config.yaml
experts_per_token: 2
d_shared_expert: 0
hidden_act: "xielu"
router_score: "softmax"
routed_scale: 1.5
optimizer: "adamw"
max_seq_len: 256
train_tokens: 416800000
dataset: "wikipedia_en"
Below are experts of layer 9 (counted from 0) of a mixture-of-experts language model. Rows are named down (a neuron's output weights, with its number) and show model dimensions 0-127. Each number is 128 + 32 x the weight over its row's rms, rounded and kept within 0 to 255.
Before each expert's rows: a language model's description of what the expert responds to. This comes from a sample of Wikipedia text that the model never trained on.

# expert 12
What it handles: Row and unit endings
down0 [ 74 151 148 129 138 144 166  94  71 155 188 166 111 105  98 193 138 148 163 121 124 138 100 112 139 152  99 141 110  40 125 105 137  63 138 107 149 166 135 149 107 106 111 162 136 128 122 101 139 132 112 104 134 118 141 132 151 151  56 130 111 116 150 118 146  95 160 158 107 124 130 125 130 157 196 118 168 117 136 127 176 134  93 131 156 139  55 112 113 145  72 170 105 120 154  63 180 141  99 131  77 139 132  91 151 105 176 171 147 122 138  57  86 110  80 158 172  96 136  98 109 125 221  83 143 199 152 122]

# expert 18
What it handles: Hyphens and range dashes
down4 [179 107 127  52 166  86 110 141 160  93  77  78 114 119 119 140 101 163 131 148  82  84 161 185 156 139 145 154  82  94 144 148 148 134 116 127  83  90 137 111 119  48 174 136 128 122  94 137 132  96 116 152  99  55 138 152 158  82 109 195  93  77 156  97 166 110 134 161 139 148 144  87 104  90  78 130 112 108 129 150 139 103 143  75 115 108 104  75 139 158 142 107 126 135 158 145 145 151 118 193 158 107 164 121 153 151 143 132 126 155  77  38 193 204 137 118  96 120 160 144 102 143 106 137 117 130 154 153]

# expert 13
What it handles: Action verbs and participles
down4 [125  92 127 139  95 111  85 151  95 119 119 128  76 177 134  65 126 128 120  94 128 142 139  90  80 144 126 117 159 141 120 142  55 131 110 156 163 144 109 129 147 151 190 130 132  63 107  75 161 194  94 101  64 122 124 176 118  58 212 153 187 132  92 113  95 155 166 148 128  76  79 168 162 154  95 115 159 116 168 132 159 102 121 147  86 105  80  94  77  96  95 155 157 162 169 131 121  90 143  81 120 155 158  88 106 136 120 102  83 106 136  97  86 140  89 104 140  95 132  81 145 159 118 101 118 104 103 145]

# expert 43
What it handles: Short stems before suffixes
down1 [147 135 106 180 183 108 165 158 149 123 161 145 137  94  94 115  72 120 100 151 118 100 129 109  67 106 117 157 110 100 120 153 123  70 155  84 103  83 157 120 144 146 129 129 146  97 149 122 188 134 127 156  94 103 138 110 118 144  91 156 121 175 157 135  91 125 189  78 103 108  92 172 147 170 158 113  82 121 161  84 101 181 143  71 126 108 120  86 131 150 135 111 160 197  42 162 123 134 115  99 112 110 118 142 123  44  96 113 144 159 146 138 135 122  90 120 184 142  91 167 119  31  64 134 149 154 157 143]

# expert 3
What it handles: Inner digits of numbers
down0 [208 138  86 160 159 142 113 163 160 115 143 140 128 102  99 140  77 153 131 126 133 165 157 111 100 130 115 104 159 162  75 164 128 109 158 143  85 146 162 156 175 134 105 108 131 136 102 142  93  88 152 109 103  74 166 154 170 120 143 154 162 126 132 111  87 113  88 126 105  63 164  86 146 165 104  99 152 211 158 186 119 107 101 163 192  72 152 137 134 174  86 105 129 109 171 170 165 125 119 166 129 137 116 152 179 117 205 149  74  90 135 119 126 103 110 136  60 159 191 114 185 131 115 149 165 101 116 141]

# expert 16
What it handles: Noun suffixes and topics
down4 [ 99 171 115 174 112 139 176 103 183 198  72 152 167 140 134 139  96 185  90 144 106 123 127 133 124 134  96 165 185 137  78 145 162 110 164 120 127  74 152 119 111 100 141 125 146 124 133 125 116 139  90 104 102 116 126  90 158 111  61  90 114 144 175 159 106  78  92 126 156 161 125 128 103 163 179 146 138  97  99 162 140 118 100 158 124 124 111  83 173 164 139 152 120  82 162 147 163 136 135 113 134 201 153 181 128  48 124 133 174 111 117 157 183 119 106 162 102 122 102 150 194 122 121 141 149 181 158  32]

# expert 37
What it handles: Word-initial capital fragments
down1 [ 99 123 206  69 106 119 160 126 118  94 184 132 137 158 159  99 144 144 115 113 131 125  92 131 100 176 104 178 146 106 126 102 156  94  74 184 105 146  49  89 100 138 106 185 139 119 154  62 155 169 137 173  74 171 198 111 141 133 130  94  69 163 126 118 122 119 132 156  81 132  80  61 149 149 158 134 122 109 183 123 146  93 112 176 142 121 137 130  75 149 152 115 130 124 149  93 123 139 165 121 121  83 181  82 175  93 138 123 123 110 121  89 117  75 129 114 127 137 109 134 131 108 123 114 115  36 148  81]

# expert 36
What it handles: Digits in codes and dates
down0 [118 117 133 176 214 109 183 136 185 178  91 152 145 106 171 131 115  77 134  59 150 124 117 134 130 176 121 111 152 144 195 110 120 129 120 110 136 131 169 118 119  98 122 167 131 121 133  80 158 111 121  92 141 104 159 134 153 131 167 143 109 104 116  36 150 149  92  80 143 102 152 131 147 150 113 204 125 138 120 104 177 111 103  81 140  84  83 115  86 124  70 143 105 141 115 116 164  58 143 102 123  91 127 112 178  83 167  87 131 141  99 132  89  51 121 131 186 103 118 125 112  98 113 171 163 165  78 123]

# expert 47
What it handles: Word starts and spaces
down0 [133 129 108 134 118 192 113 151  93 139 116 141 123 144 127  40 187 172 114 113 171 114 175 125 135 134 124 100 142 149  74 135  98 100 206 156 114 169  82 164 142 173 169 124  89 211  65 167 162  62 122  95 109 119 130 116 146  99 145 112 136 145 114 122 170 138  71 188  83  96 138 121 156 129 135  74 136 103 125 123 138 190 134 161  99 114 108  80 112  99 123 143 169  86  97 114 133 153 155 153  84  61  85 138 107 133 108 118 133 125 150 142  90 120 164 207  90 140 127  94 101  94 115 155 107  88 110 145]

# expert 1
What it handles: Abbreviation and table separators
down1 [148  77 135 158  86 109 126 126  96 185 124 131 151 128 151 114  85 176 136 135 156 139 109 122 111 147 135 128 127 130 158 164 183 130 143 139  84  90 144 180 136  88  73 174  97 128 141 115 158 116 135 139 168 123 128 140 121 147  62 141 200 181 180  86 133 154 155  86  80 140 110 121 203 130  74 141 141 115 181 147 119 104 165 127 209  88 106 185 113 158 137 124 117  66 148 105 139 144 121  96 146 141 125 131 141 150 151 144  66 116 165 109 177 149 124 166 182 204  87 183 108  79 162 146 134 117  83 162]

# expert 14
What it handles: Space before numbers
down1 [206 115 118 150  96 157 152 170  58  88 123 158 100 110  79 173 109  89 141 126 162 137 118 170 149 128  83  69 107 113 160 142 136 129 142 133 101 160 144  81 136 112 163 116  79 102 128 111 138 150  94 183 113  76 149 136  79 146 127 142 139 158 105 106 179 133 139  54  77 177 114 126 149 122 189 122 117 116 147 137 134 101  73 196 126 193  88 103 158 155 172 132  97 139  91 180 137 180 122 133 118 129 166 114 162 227 176  82 131 113 129 137  99 132 193 131 139 117 130 115 127 123 146  88 154 112 153 137]

# expert 45
What it handles: Paragraph break lines
down3 [143 150 110 153 177 159 178 134 125 155 124 166 178 121  94 100 108 106 127 110  92 172 105 175 122 122 104 129 129  43 151 178 145 143 157 125 169 133 213 148 143 106 152 156  64 132 179 179  90 162  63 119  85 142 117  70 124 121 106 170 105 118 156 134 126 124  45  95 150 171  98  83  95 155  99 107 118 169 141  80 147 158 123 118 114 104 136 128 158  82  81 101 110 132 178 119 101 115 105  88 102 156 177 119  98 153 134 104 133 173 154  83  85 110 124 194  90 117 130 173 168 110 148 164 158 116 118 132]